Below are experts of layer 4 (counted from 0) of a mixture-of-experts language model. Rows are named router (the router's row for the expert), down (a neuron's output weights, with its number) and show model dimensions 0-255. Each number is 50 + 10 x the weight over its row's rms, rounded and kept within 0 to 99.
After each expert's rows: "comes before" lists some tokens at least twice as common just after its tokens as in all text. This comes from a sample of Wikipedia text that the model never trained on. Tokens count by the router's weight.

# expert 7
router:45 47 63 43 41 64 60 49 54 55 51 44 61 60 53 44 56 58 29 39 50 61 41 52 54 57 37 60 52 31 40 49 54 38 46 40 62 50 56 51 57 33 50 54 77 61 46 45 56 46 57 55 42 47 54 52 65 40 46 60 43 42 69 51 53 31 64 48 50 57 65 65 63 28 61 43 37 52 49 45 51 59 37 55 45 51 53 61 51 36 60 64 38 67 48 61 52 39 56 53 54 49 72 60 54 51 52 50 54 62 46 36 57 58 58 29 66 55 51 50 55 52 39 44 39 43 42 35 33 46 59 58 54 66 42 36 51 61 54 35 36 52 62 81 51 49 42 47 48 48 56 65 52 51 40 46 42 42 51 41 48 30 52 50 37 42 56 56 55 45 48 54 39 74 28 56 61 44 59 26 43 45 52 55 60 39 42 42 40 54 60 55 67 45 65 35 54 37 33 51 52 46 57 38 50 59 40 66 34 59 45 34 64 37 49 63 36 46 63 47 52 35 48 45 37 43 45 29 49 40 41 47 60 53 53 52 49 54 56 47 44 67 37 37 34 48 47 62 35 38 71 62 56 51 38 62
down0:47 45 39 83 51 47 40 43 64 34 48 43 55 47 72 34 43 34 53 36 48 45 38 37 57 45 42 52 47 52 28 44 36 58 41 38 45 49 51 50 41 53 53 41 53 57 58 63 67 58 50 36 58 70 51 48 44 51 49 51 42 39 45 55 31 53 61 35 32 46 48 51 49 51 63 40 34 34 68 71 65 55 47 45 45 72 54 46 54 67 44 41 62 50 57 43 40 63 48 54 42 51 57 62 50 44 38 40 36 47 49 36 52 49 45 46 66 44 60 38 50 45 60 46 49 45 36 60 65 50 48 67 47 31 40 44 44 38 47 69 59 43 71 36 46 47 41 63 44 58 58 65 69 45 37 55 59 53 56 61 40 49 52 39 39 34 43 55 44 51 49 67 32 55 42 51 58 47 49 48 38 49 45 52 66 50 54 54 60 39 52 64 67 59 46 41 46 43 43 32 64 48 53 55 38 50 37 37 52 53 61 67 54 42 48 57 54 60 63 26 60 41 43 60 78 42 58 64 60 49 48 48 43 51 52 64 47 56 62 50 62 61 62 36 53 41 54 55 69 50 62 45 50 59 42 51
down1:68 52 47 46 50 59 30 57 52 53 31 46 68 52 53 44 38 30 64 49 56 61 68 53 43 50 52 53 56 58 52 32 59 41 34 52 29 68 62 69 54 43 51 49 51 57 41 42 35 66 52 42 53 61 49 52 62 45 62 56 55 39 38 53 46 41 55 46 43 51 39 63 07 35 59 54 41 44 44 28 48 33 45 48 64 40 40 47 46 48 48 57 54 58 55 44 51 55 52 64 61 58 51 51 65 61 43 35 72 44 30 47 48 37 42 54 61 51 59 36 37 57 42 58 47 40 53 43 47 31 52 57 44 56 51 43 56 56 59 62 58 43 45 61 57 64 57 52 56 64 55 52 42 55 61 36 49 55 45 48 48 43 58 45 51 42 41 41 28 59 41 48 50 37 46 41 43 48 34 54 59 69 45 51 48 51 42 58 48 55 58 35 54 49 73 44 55 53 54 43 50 43 46 42 47 24 63 26 41 36 57 57 48 55 56 66 57 38 52 61 52 36 49 52 45 48 57 53 42 41 60 50 68 47 57 58 48 49 39 67 60 48 41 52 35 40 65 34 49 32 68 59 46 62 35 67
down2:68 47 46 53 46 45 50 36 47 49 50 36 49 69 58 54 45 35 67 55 47 46 44 50 41 61 53 57 61 49 57 49 37 58 46 48 44 59 46 56 52 17 54 67 57 57 65 38 54 51 49 54 43 58 46 43 71 52 58 32 53 56 58 51 58 41 62 70 41 59 49 56 56 48 40 44 49 25 60 48 46 60 40 51 47 35 44 36 54 46 72 36 51 66 45 36 61 45 56 69 39 54 62 60 57 47 37 39 53 45 42 79 55 52 63 49 42 60 46 52 57 51 51 42 36 50 52 45 48 45 41 60 47 62 46 32 45 48 54 45 37 61 58 61 64 34 42 68 49 55 52 54 43 41 34 58 53 60 39 39 44 49 43 43 35 61 43 47 61 59 44 42 37 52 41 48 41 74 54 50 34 55 51 42 78 54 54 50 44 64 40 46 44 39 64 31 59 46 49 48 61 52 21 43 45 45 35 48 48 58 46 63 50 47 46 52 47 52 53 64 55 48 42 46 44 53 62 30 48 67 41 59 28 45 48 34 58 58 48 57 50 62 58 43 62 43 38 42 30 30 62 55 42 46 30 70
down3:45 71 50 41 67 55 59 34 60 46 58 71 61 44 47 54 41 45 57 35 49 50 55 48 56 38 47 55 68 44 42 44 35 56 38 40 38 44 47 42 43 22 55 48 50 66 57 50 56 56 39 54 53 20 62 60 68 41 49 55 58 41 53 56 52 68 59 50 52 47 45 58 55 47 58 57 45 63 50 49 55 53 39 70 38 49 45 57 51 49 47 56 53 57 50 61 54 53 58 43 55 40 49 38 84 43 42 65 60 53 32 66 45 54 53 56 36 37 14 62 73 64 35 53 61 58 42 58 57 61 40 52 52 43 51 55 67 70 45 56 53 54 63 53 46 45 35 50 47 74 46 48 47 46 38 52 57 40 55 56 46 36 56 41 61 34 65 57 47 36 49 67 52 55 39 53 46 52 56 59 44 39 54 43 38 36 28 53 51 52 67 56 66 55 48 51 54 57 41 55 55 65 44 61 60 42 46 51 57 52 50 47 40 38 49 64 44 47 50 52 58 48 39 52 49 50 55 26 52 52 52 50 65 42 45 39 37 45 52 53 43 76 50 66 52 61 50 40 34 61 56 44 42 29 51 62
comes before: ":", "\n", "|", "-", "==", "="

# expert 4
router:38 36 64 55 43 62 61 47 61 64 57 61 61 51 48 43 62 61 45 42 54 54 40 54 61 55 43 57 54 41 34 58 71 39 50 48 63 33 56 49 63 51 47 42 57 51 46 35 52 56 50 59 45 45 44 42 74 44 31 49 36 48 58 65 54 37 67 42 55 48 56 54 52 49 77 46 32 52 42 61 59 63 38 49 54 37 62 52 71 48 54 58 46 57 36 48 33 45 37 39 49 49 55 47 42 66 49 61 40 50 61 31 45 67 59 44 71 51 29 63 55 62 43 58 48 39 43 37 51 58 60 62 53 58 37 50 46 51 40 47 41 55 67 55 50 38 47 48 38 43 55 61 52 66 47 60 32 41 49 42 53 45 64 59 34 43 54 63 60 40 45 47 53 60 50 52 57 65 63 43 50 52 59 66 57 36 44 44 27 70 53 51 57 52 57 37 45 28 34 68 44 58 61 49 42 63 49 61 49 68 53 37 60 37 47 57 46 58 60 49 49 44 46 42 40 53 45 46 49 55 38 37 62 64 59 44 46 57 53 41 41 71 45 49 42 63 20 65 35 50 62 54 58 58 58 51
down0:51 41 67 53 48 73 51 36 48 46 58 52 40 38 48 54 49 58 63 46 44 59 39 42 30 40 61 52 49 52 70 38 62 43 39 59 50 47 50 34 48 36 25 54 51 27 37 74 55 55 28 48 39 44 55 65 55 47 49 61 56 42 60 53 43 45 39 42 56 43 51 46 44 56 59 57 47 44 72 52 37 51 54 34 43 50 35 49 39 38 64 32 44 48 36 54 57 28 56 46 43 67 48 42 37 37 49 39 58 56 49 50 49 47 55 57 69 71 47 51 53 40 52 53 76 52 40 33 65 38 52 69 54 52 60 41 51 47 46 53 61 36 48 33 46 50 41 41 38 64 47 57 71 62 51 67 55 56 51 40 77 45 47 50 60 56 50 49 53 60 36 53 35 68 59 42 44 58 51 55 54 44 49 50 48 60 65 49 41 57 53 23 53 43 27 44 60 60 47 39 60 53 57 52 59 36 54 46 63 46 44 42 49 52 51 44 65 36 71 38 46 49 50 36 46 43 61 65 50 49 49 47 54 49 59 47 52 40 53 53 43 53 63 83 47 49 55 50 55 58 41 44 64 46 56 40
down1:59 51 59 56 34 55 49 69 57 65 47 64 51 62 18 25 46 64 34 38 48 43 47 33 60 36 62 54 38 54 48 51 45 46 50 56 56 47 46 50 51 59 58 55 57 50 48 58 38 39 40 29 69 52 26 46 43 45 60 68 51 48 49 40 47 58 76 37 50 44 53 46 47 56 46 36 49 39 72 41 53 57 56 77 61 54 45 39 47 41 42 33 57 48 51 48 36 37 40 60 49 36 61 43 46 42 51 72 54 42 68 56 48 30 62 46 69 53 37 44 71 59 45 47 42 45 36 51 61 54 40 54 29 44 37 54 48 61 45 31 54 52 64 52 53 42 37 51 45 46 62 46 54 50 37 59 38 46 55 41 50 60 65 47 44 55 44 52 45 51 49 44 69 45 40 48 52 62 55 68 39 56 46 47 53 65 67 31 56 36 38 57 35 67 28 60 58 50 52 44 60 39 57 53 42 64 50 61 51 63 50 61 42 50 43 30 37 57 48 72 54 49 52 39 58 56 52 56 63 46 60 51 52 46 47 46 51 42 49 51 48 53 42 50 43 59 52 60 58 65 58 46 55 54 60 39
down2:60 28 44 63 55 51 39 55 29 63 64 36 50 43 50 38 56 76 45 53 70 49 45 58 48 48 67 37 52 48 38 31 46 55 43 28 47 46 55 59 48 49 51 64 58 44 41 50 51 50 52 54 53 61 45 46 41 39 59 55 51 52 40 66 36 60 53 61 47 43 58 47 62 46 35 36 55 47 56 23 59 30 59 66 51 49 34 63 52 47 46 34 45 35 54 56 64 64 57 54 34 46 57 53 51 58 38 48 51 61 59 42 45 46 55 40 46 44 48 40 29 44 59 44 64 50 48 56 60 65 56 65 45 54 61 55 45 52 61 41 42 47 66 39 57 52 45 51 51 24 34 53 60 61 43 62 59 54 46 54 60 43 58 34 53 60 52 43 60 49 35 44 47 54 48 58 58 66 55 70 44 34 50 46 44 48 51 48 39 35 37 53 58 55 65 61 38 58 45 48 53 43 43 69 60 49 56 54 47 55 47 38 53 68 59 37 51 63 54 37 58 57 54 43 34 43 51 58 71 51 64 33 58 74 47 64 32 46 41 39 59 60 46 61 33 49 42 50 32 63 62 45 56 68 43 34
down3:51 41 58 45 52 45 63 28 37 48 41 56 37 41 53 51 48 50 48 54 59 60 51 48 54 42 54 72 44 29 43 37 37 67 26 39 47 44 50 54 46 31 65 49 49 56 43 58 70 53 39 59 38 53 55 55 46 49 62 56 61 55 50 64 52 44 48 49 60 46 65 53 55 57 48 40 48 29 59 31 53 64 55 76 66 56 66 54 60 38 26 54 47 49 53 55 63 47 42 31 36 51 47 42 60 42 52 62 59 59 53 79 65 42 55 57 44 33 55 64 44 55 38 41 39 47 57 48 44 44 56 48 49 49 38 51 57 44 40 45 32 29 50 33 61 43 41 64 54 52 76 48 59 51 35 49 46 58 52 46 38 42 61 46 53 43 38 49 44 46 42 45 64 34 35 41 42 26 46 53 39 44 62 62 43 58 22 61 46 55 49 50 36 42 44 48 43 58 59 39 43 46 41 45 66 53 33 56 51 55 54 42 51 42 53 63 30 46 47 55 61 51 47 35 44 26 38 46 56 59 43 35 52 36 52 35 55 48 46 38 39 44 56 52 59 38 53 37 57 59 50 59 58 37 65 55
comes before: "ed", " to", " in", " of", "ing", " and"

# expert 11
router:30 50 62 41 32 64 63 49 55 50 50 59 57 65 43 41 58 64 28 40 69 56 44 57 63 56 34 65 42 37 37 54 62 52 49 38 54 48 65 53 56 40 48 43 72 57 56 41 60 46 55 61 45 42 46 49 55 46 48 50 32 41 61 69 51 37 56 44 48 43 50 46 48 39 56 50 39 64 37 56 55 56 37 61 44 47 61 54 68 43 67 57 31 67 52 64 33 44 42 36 49 52 57 58 40 57 50 58 37 51 55 40 47 58 59 46 69 47 44 58 60 61 36 56 49 40 47 28 32 50 55 55 56 63 31 39 55 48 47 36 39 50 50 73 37 42 50 38 49 43 55 61 62 64 36 52 39 34 54 42 42 30 57 56 41 40 63 55 48 34 40 54 50 55 39 65 62 59 52 41 31 38 55 60 50 39 52 35 38 62 65 51 64 60 60 46 59 44 36 51 43 56 64 43 46 50 40 59 48 63 65 47 51 40 39 63 40 61 61 44 49 46 43 44 55 44 43 39 59 40 44 45 61 64 54 43 39 51 59 36 53 48 44 26 49 61 43 65 44 41 61 51 69 63 52 61
down0:55 37 34 67 41 51 50 48 52 33 69 54 43 56 62 57 32 61 54 55 47 46 28 56 48 50 57 53 49 44 42 45 48 66 42 28 58 36 66 44 68 56 37 52 44 23 56 69 43 59 73 63 48 50 58 45 60 49 59 60 40 62 57 42 55 42 49 38 65 54 61 52 41 58 55 53 42 47 54 46 56 68 52 70 52 63 51 56 50 38 63 61 29 41 54 49 37 62 46 65 50 46 53 71 42 64 56 48 42 46 58 43 51 50 44 32 37 53 48 65 51 50 39 55 32 59 62 43 39 65 33 54 74 55 46 34 50 49 48 64 45 38 55 44 32 60 60 53 42 40 44 41 52 46 54 60 59 59 46 61 36 53 47 42 48 44 38 43 71 42 48 41 54 58 67 39 42 39 38 59 47 66 54 40 40 31 49 60 30 44 64 52 46 51 54 50 37 56 51 71 64 51 55 51 33 59 44 58 39 47 55 69 54 47 51 47 43 62 56 49 57 47 70 44 51 52 34 46 47 55 32 52 37 54 48 52 43 47 64 28 63 61 49 59 33 49 54 67 40 37 46 50 44 53 49 51
down1:36 48 42 43 56 54 54 35 44 52 49 49 56 47 60 36 47 31 53 51 63 61 54 56 61 44 51 60 50 55 51 25 60 58 61 54 42 63 63 36 62 50 45 61 46 51 49 48 50 35 54 67 43 55 41 41 38 45 57 48 51 49 49 52 51 77 55 52 49 55 53 35 63 28 36 41 45 51 53 34 64 46 39 40 47 56 48 58 38 53 32 37 54 37 57 66 47 38 37 31 57 39 54 55 59 53 61 61 38 65 52 40 54 56 57 44 62 49 68 73 57 60 54 46 53 54 64 47 44 54 42 38 53 44 32 50 67 52 64 39 57 38 62 58 53 40 45 62 50 60 53 54 67 41 58 42 48 38 37 47 53 39 49 42 61 62 50 40 58 41 51 31 54 42 47 34 46 65 52 48 53 39 52 45 40 44 34 43 52 51 40 52 69 47 46 36 59 43 66 71 48 53 69 46 55 65 42 53 55 54 51 64 66 59 55 62 65 35 57 63 45 42 66 47 49 65 41 56 43 45 63 58 48 59 40 47 61 66 51 45 54 05 35 64 50 47 59 47 55 48 44 42 41 59 69 40
down2:38 56 43 52 52 41 53 53 59 39 55 61 49 55 43 48 37 48 52 60 37 55 45 50 53 57 61 56 54 52 49 49 55 52 44 51 43 48 56 35 44 65 56 48 37 49 56 58 58 54 50 42 51 51 51 45 70 59 58 40 56 56 52 35 58 56 50 60 34 53 39 40 99 39 46 54 57 61 51 46 54 47 63 44 65 58 54 53 48 64 39 54 51 43 46 49 57 46 58 62 41 55 36 47 47 39 66 49 58 39 61 42 49 33 30 57 55 51 43 41 49 39 52 53 58 42 47 38 46 39 46 36 35 57 43 43 53 50 48 36 61 59 41 39 54 45 73 42 39 51 41 46 42 44 52 42 56 45 49 48 52 46 56 58 55 35 57 39 36 55 49 54 38 63 37 51 59 47 64 47 42 47 66 40 44 60 58 52 57 49 47 50 44 45 43 53 41 49 53 43 55 44 51 52 48 60 52 52 63 36 52 62 47 39 56 52 67 33 59 45 38 50 59 48 47 54 52 55 45 53 64 40 47 44 42 62 30 60 45 61 62 50 52 50 48 51 51 53 53 45 66 58 58 39 56 53
down3:40 58 52 52 53 45 28 64 55 66 31 64 38 60 47 57 48 48 52 37 57 68 61 38 59 45 32 55 60 45 66 46 80 62 55 65 65 50 46 61 42 74 45 52 40 62 38 46 54 61 43 57 52 57 54 50 43 54 51 44 47 49 58 47 56 55 34 34 41 46 54 54 53 53 42 58 42 52 52 51 56 51 35 43 47 48 53 54 51 53 48 46 61 52 63 54 58 55 40 37 65 48 52 58 45 67 30 46 48 48 39 50 48 51 56 55 68 73 46 67 39 53 71 36 64 49 41 57 53 50 40 64 56 60 40 68 60 44 51 73 39 52 54 62 46 42 48 50 42 36 63 67 46 29 62 68 31 54 53 42 33 59 51 52 38 46 53 54 38 34 51 52 47 59 73 52 67 62 32 45 49 64 36 52 44 58 66 54 55 52 44 44 46 50 40 43 54 47 66 49 67 44 47 60 64 66 46 48 50 71 47 66 52 50 42 44 58 57 63 69 51 62 44 54 62 50 38 44 76 54 73 44 62 48 48 61 36 54 55 37 49 37 51 53 48 51 55 44 58 41 45 46 57 50 68 38
comes before: "\n", " the", " The", " 19", "==", " was"

# expert 10
router:42 35 60 50 43 58 49 42 70 60 60 63 58 56 47 45 55 53 43 42 60 55 41 56 60 67 43 66 46 38 37 55 65 36 53 45 56 31 55 58 58 45 41 50 58 56 43 37 54 59 43 56 47 44 55 32 71 40 42 45 41 49 53 61 42 34 67 46 57 45 57 56 47 43 79 44 37 59 45 58 54 60 35 43 49 34 60 63 71 55 51 57 44 60 39 61 37 35 39 47 40 47 57 46 36 60 49 66 44 55 62 38 44 61 64 37 70 53 32 64 59 55 37 55 50 41 38 39 52 56 59 58 47 59 35 45 46 55 41 40 53 55 72 60 39 47 55 52 55 43 62 63 61 68 45 61 36 43 53 48 50 36 61 57 28 43 50 61 63 41 44 50 53 68 49 55 58 65 65 37 45 54 64 65 58 35 40 44 45 57 56 46 59 53 61 41 38 31 38 67 40 60 52 45 49 62 44 58 34 56 66 37 57 37 41 57 44 54 55 56 49 43 49 39 34 44 46 44 48 52 27 41 58 60 49 52 47 49 39 43 49 76 44 49 44 46 29 62 43 38 52 48 53 51 62 51
down0:49 38 64 37 75 71 44 52 47 46 48 52 70 50 52 41 22 38 45 50 45 67 51 74 34 65 52 59 46 43 45 34 41 46 65 36 29 51 62 53 47 40 40 48 45 63 66 37 56 47 67 39 49 36 43 51 61 46 50 51 56 40 56 66 49 36 55 45 43 47 39 50 40 45 36 41 40 55 45 39 41 46 47 50 45 48 53 54 38 50 61 21 56 55 38 39 36 46 66 37 51 24 62 50 48 51 49 46 60 70 44 49 46 65 50 44 47 49 36 41 49 54 41 55 40 33 41 50 50 56 42 43 34 48 46 61 55 53 21 48 59 53 42 58 64 57 64 45 53 65 64 72 45 57 47 37 50 63 61 42 44 23 30 47 43 59 43 45 53 40 47 51 49 40 51 46 49 31 55 46 52 66 57 42 43 53 44 38 47 51 65 40 47 50 50 44 34 45 39 53 49 58 52 64 67 51 66 46 49 52 66 49 50 55 44 72 40 54 52 52 47 40 45 56 38 51 49 42 65 53 38 46 37 51 46 50 39 44 48 40 51 36 38 52 51 56 42 42 60 51 49 61 78 48 57 53
down1:31 39 40 58 48 47 54 65 51 50 49 37 41 56 45 65 51 51 54 33 41 49 76 50 38 57 52 60 40 31 66 41 43 50 51 49 45 41 56 51 33 36 50 49 70 53 62 51 46 45 49 57 41 47 49 50 45 57 55 54 55 60 71 43 43 67 37 40 41 42 44 39 48 50 57 51 56 37 72 43 62 52 55 41 46 46 74 45 30 47 38 45 33 42 45 66 41 38 30 47 39 51 56 41 51 54 60 50 46 49 52 54 43 50 57 54 35 20 62 55 51 40 37 50 30 41 45 45 55 47 49 59 50 40 54 39 54 62 53 57 50 37 43 62 50 45 55 39 45 49 48 46 45 50 45 33 31 33 64 46 47 47 56 45 68 53 50 43 56 59 52 42 52 46 40 50 49 53 50 39 26 25 60 44 50 51 61 46 46 48 49 35 52 60 54 50 44 48 50 68 36 50 50 46 51 32 36 51 52 38 44 39 47 37 48 51 37 42 48 47 51 39 34 65 54 57 58 16 43 52 51 38 47 43 51 39 41 80 43 37 59 33 42 66 33 36 66 30 57 44 53 56 55 61 44 62
down2:45 58 45 40 63 40 54 54 37 56 54 53 68 43 45 55 63 43 65 50 60 57 57 48 64 43 70 47 47 50 53 67 33 64 41 48 38 50 55 39 43 67 50 44 47 45 56 54 67 55 34 48 36 64 54 56 48 45 61 49 53 46 50 67 29 42 51 47 36 51 46 58 65 45 42 53 53 53 55 39 70 44 50 49 69 40 65 37 47 54 37 34 51 69 50 45 43 45 51 46 50 38 52 61 34 44 50 70 34 49 65 50 53 39 40 44 55 54 32 55 43 44 41 59 48 57 51 69 51 53 48 59 41 50 48 33 52 30 55 49 37 42 37 63 41 54 54 37 58 51 55 51 48 41 45 50 76 38 53 65 44 65 46 51 53 48 75 44 49 63 65 38 54 33 61 62 48 68 40 47 60 56 40 48 49 76 49 46 59 36 60 40 52 35 40 59 56 63 55 44 43 53 60 58 36 47 49 57 55 47 39 57 56 46 39 58 38 65 49 33 63 42 42 60 65 56 52 33 55 41 49 43 28 63 46 51 56 56 56 29 73 14 57 50 52 45 47 49 43 45 47 57 56 64 48 46
down3:48 47 38 43 30 49 57 44 63 58 55 36 54 50 36 50 37 62 52 27 60 59 49 38 56 61 50 34 50 33 37 44 60 33 42 61 47 33 48 59 33 54 50 56 33 43 48 46 57 51 45 60 53 57 55 40 44 50 68 45 46 49 38 40 51 60 52 45 64 56 46 58 49 54 45 51 48 55 57 59 36 57 55 53 59 42 55 65 44 44 71 21 41 68 36 42 63 48 56 63 45 40 61 31 43 32 45 72 49 55 58 32 56 53 52 52 49 44 60 38 59 50 39 33 41 56 55 52 61 37 48 48 61 52 45 48 57 71 23 42 45 61 41 52 70 42 50 48 45 41 55 54 52 55 45 48 47 44 60 55 39 34 62 62 68 57 62 51 53 45 49 39 46 72 56 37 63 53 44 52 35 44 51 42 40 50 39 40 64 56 46 73 28 64 70 57 50 45 45 44 37 39 48 38 58 46 44 54 64 36 44 42 40 41 45 58 50 37 63 59 39 50 44 56 29 61 59 50 69 55 33 63 55 37 54 49 50 63 66 57 44 34 52 56 57 32 53 49 49 47 46 52 44 64 63 50
comes before: ",", " of", ".", " and", " in", " to"

# expert 5
router:39 47 57 39 45 60 61 41 59 59 55 51 62 58 42 36 58 61 36 45 62 46 33 58 61 57 44 60 43 37 42 58 60 43 47 46 69 39 57 58 60 50 39 54 61 61 39 41 58 60 58 52 37 38 44 34 60 41 39 52 32 41 49 61 40 40 59 40 57 39 64 62 64 36 60 38 45 57 46 58 63 61 42 61 46 44 55 61 59 45 45 63 31 62 41 62 35 35 34 43 41 57 64 49 33 53 42 50 41 55 64 43 51 60 62 45 63 49 43 60 53 61 38 56 48 44 35 43 43 43 59 57 60 64 45 53 60 59 44 46 48 58 55 65 40 32 52 41 46 39 66 64 66 63 35 55 44 44 57 49 48 39 65 64 31 40 57 59 61 42 40 52 52 56 42 54 54 59 56 37 40 36 63 56 58 42 38 38 43 56 63 51 56 62 60 41 51 39 30 55 33 49 57 41 58 61 48 66 42 52 62 40 59 39 32 62 49 62 71 53 64 41 34 36 49 38 37 44 53 36 40 39 65 56 49 42 46 61 49 35 45 54 45 36 36 60 48 66 44 52 59 47 64 66 51 61
down0:50 47 47 50 50 43 53 49 63 69 58 71 57 42 38 45 49 48 55 83 48 40 40 60 56 51 53 43 51 53 30 51 60 55 62 43 37 54 32 45 51 49 65 67 48 67 38 67 36 44 47 41 64 56 30 53 39 76 52 52 46 55 60 44 52 60 49 43 54 37 50 53 49 66 64 60 62 49 22 35 44 54 26 56 64 63 71 64 47 56 45 50 55 43 37 42 52 56 53 19 62 29 46 54 52 69 46 47 58 56 45 54 45 51 39 55 57 48 58 53 44 40 48 39 47 60 52 41 39 51 40 21 50 46 42 49 54 57 51 55 51 52 54 46 36 52 42 41 31 57 47 69 57 51 51 40 52 43 52 48 46 55 49 39 41 47 30 45 49 45 46 56 43 54 52 70 40 54 49 42 42 40 60 29 67 43 53 57 59 54 48 56 43 51 47 52 41 44 62 60 49 48 50 43 38 58 52 59 47 60 57 59 59 43 44 37 52 52 54 72 50 43 65 35 56 45 35 65 55 58 43 39 35 40 58 55 49 67 50 43 54 42 52 38 38 46 57 50 67 38 67 59 76 57 63 58
down1:57 48 56 53 39 46 52 50 59 48 52 49 61 44 64 47 55 43 51 68 47 43 63 44 43 47 52 52 52 37 42 35 48 51 51 69 39 44 54 48 42 40 34 42 62 37 45 66 39 63 47 47 56 41 62 65 43 53 40 55 41 53 56 46 32 52 55 47 44 34 56 51 68 64 70 82 57 58 50 59 49 42 40 39 57 49 53 56 75 50 42 66 38 51 48 60 47 54 53 65 44 47 41 44 52 57 39 55 53 45 25 34 41 48 36 44 39 58 53 49 56 43 49 63 41 49 37 42 53 28 38 44 51 38 48 43 46 34 64 67 37 57 52 57 49 38 62 39 56 33 49 50 47 51 60 52 52 52 49 46 62 52 45 59 58 40 50 68 48 49 59 59 48 58 62 56 51 35 38 65 46 58 57 47 44 41 65 46 41 48 50 27 47 40 35 35 52 30 43 38 64 56 54 50 51 36 44 47 55 43 34 39 32 68 50 51 63 44 56 66 46 52 47 54 69 49 61 49 62 60 56 57 50 57 48 33 49 64 38 31 56 35 62 74 56 34 67 76 53 44 54 36 34 38 33 54
down2:58 42 40 41 48 60 78 44 60 55 37 52 44 49 49 45 50 51 52 50 59 60 46 64 46 65 44 57 54 48 61 50 68 52 40 62 42 52 56 41 48 49 44 37 50 44 50 42 42 44 54 43 49 64 59 63 42 48 36 53 61 59 58 26 36 49 50 68 17 68 46 55 66 43 69 59 51 47 36 43 61 38 55 37 35 50 47 41 60 70 44 55 54 32 59 66 42 60 58 31 52 43 38 46 42 49 56 53 53 52 45 62 30 48 51 58 42 47 51 56 48 48 60 40 61 53 44 49 44 45 48 70 49 61 45 45 47 49 50 80 63 52 47 60 58 60 48 69 60 50 60 41 45 50 64 66 36 54 58 45 47 56 39 42 62 63 57 38 47 47 36 51 66 48 61 58 52 44 43 55 45 46 41 50 54 65 63 44 46 47 41 39 50 66 38 51 44 58 46 61 51 67 34 58 49 51 41 55 45 43 57 50 30 57 39 38 56 67 31 60 66 49 54 60 70 32 51 55 53 33 38 54 57 57 40 51 66 49 42 45 71 39 63 22 59 40 60 45 55 42 48 59 47 38 54 37
down3:49 37 52 60 52 48 61 55 53 49 58 54 44 50 49 55 41 60 60 40 48 54 38 58 52 61 49 32 39 57 49 58 52 48 51 53 49 65 53 46 51 54 52 48 54 57 53 67 48 48 58 33 60 49 46 48 48 47 46 46 49 57 48 58 52 64 43 47 47 38 47 51 71 57 25 51 47 43 56 52 47 47 46 55 47 39 48 47 54 48 43 44 42 47 57 42 48 48 48 61 49 62 55 51 63 42 51 44 44 45 45 45 58 47 60 59 48 33 59 54 38 43 52 45 57 48 48 42 50 43 35 48 57 62 53 44 59 68 46 99 57 44 57 60 52 37 74 48 48 54 45 54 56 51 49 54 49 50 45 40 54 72 52 45 47 47 51 57 49 59 49 51 61 46 47 44 61 47 70 63 47 55 46 60 51 47 53 41 60 55 53 45 44 50 56 40 57 46 39 35 44 38 60 56 58 42 50 60 56 66 56 46 45 46 51 51 54 50 51 57 42 50 47 50 55 49 46 48 49 58 49 44 41 48 59 49 47 51 46 48 54 00 45 49 42 43 57 42 59 47 35 56 52 58 22 53
comes before: "\n", "-", "|", "The", " The", "=="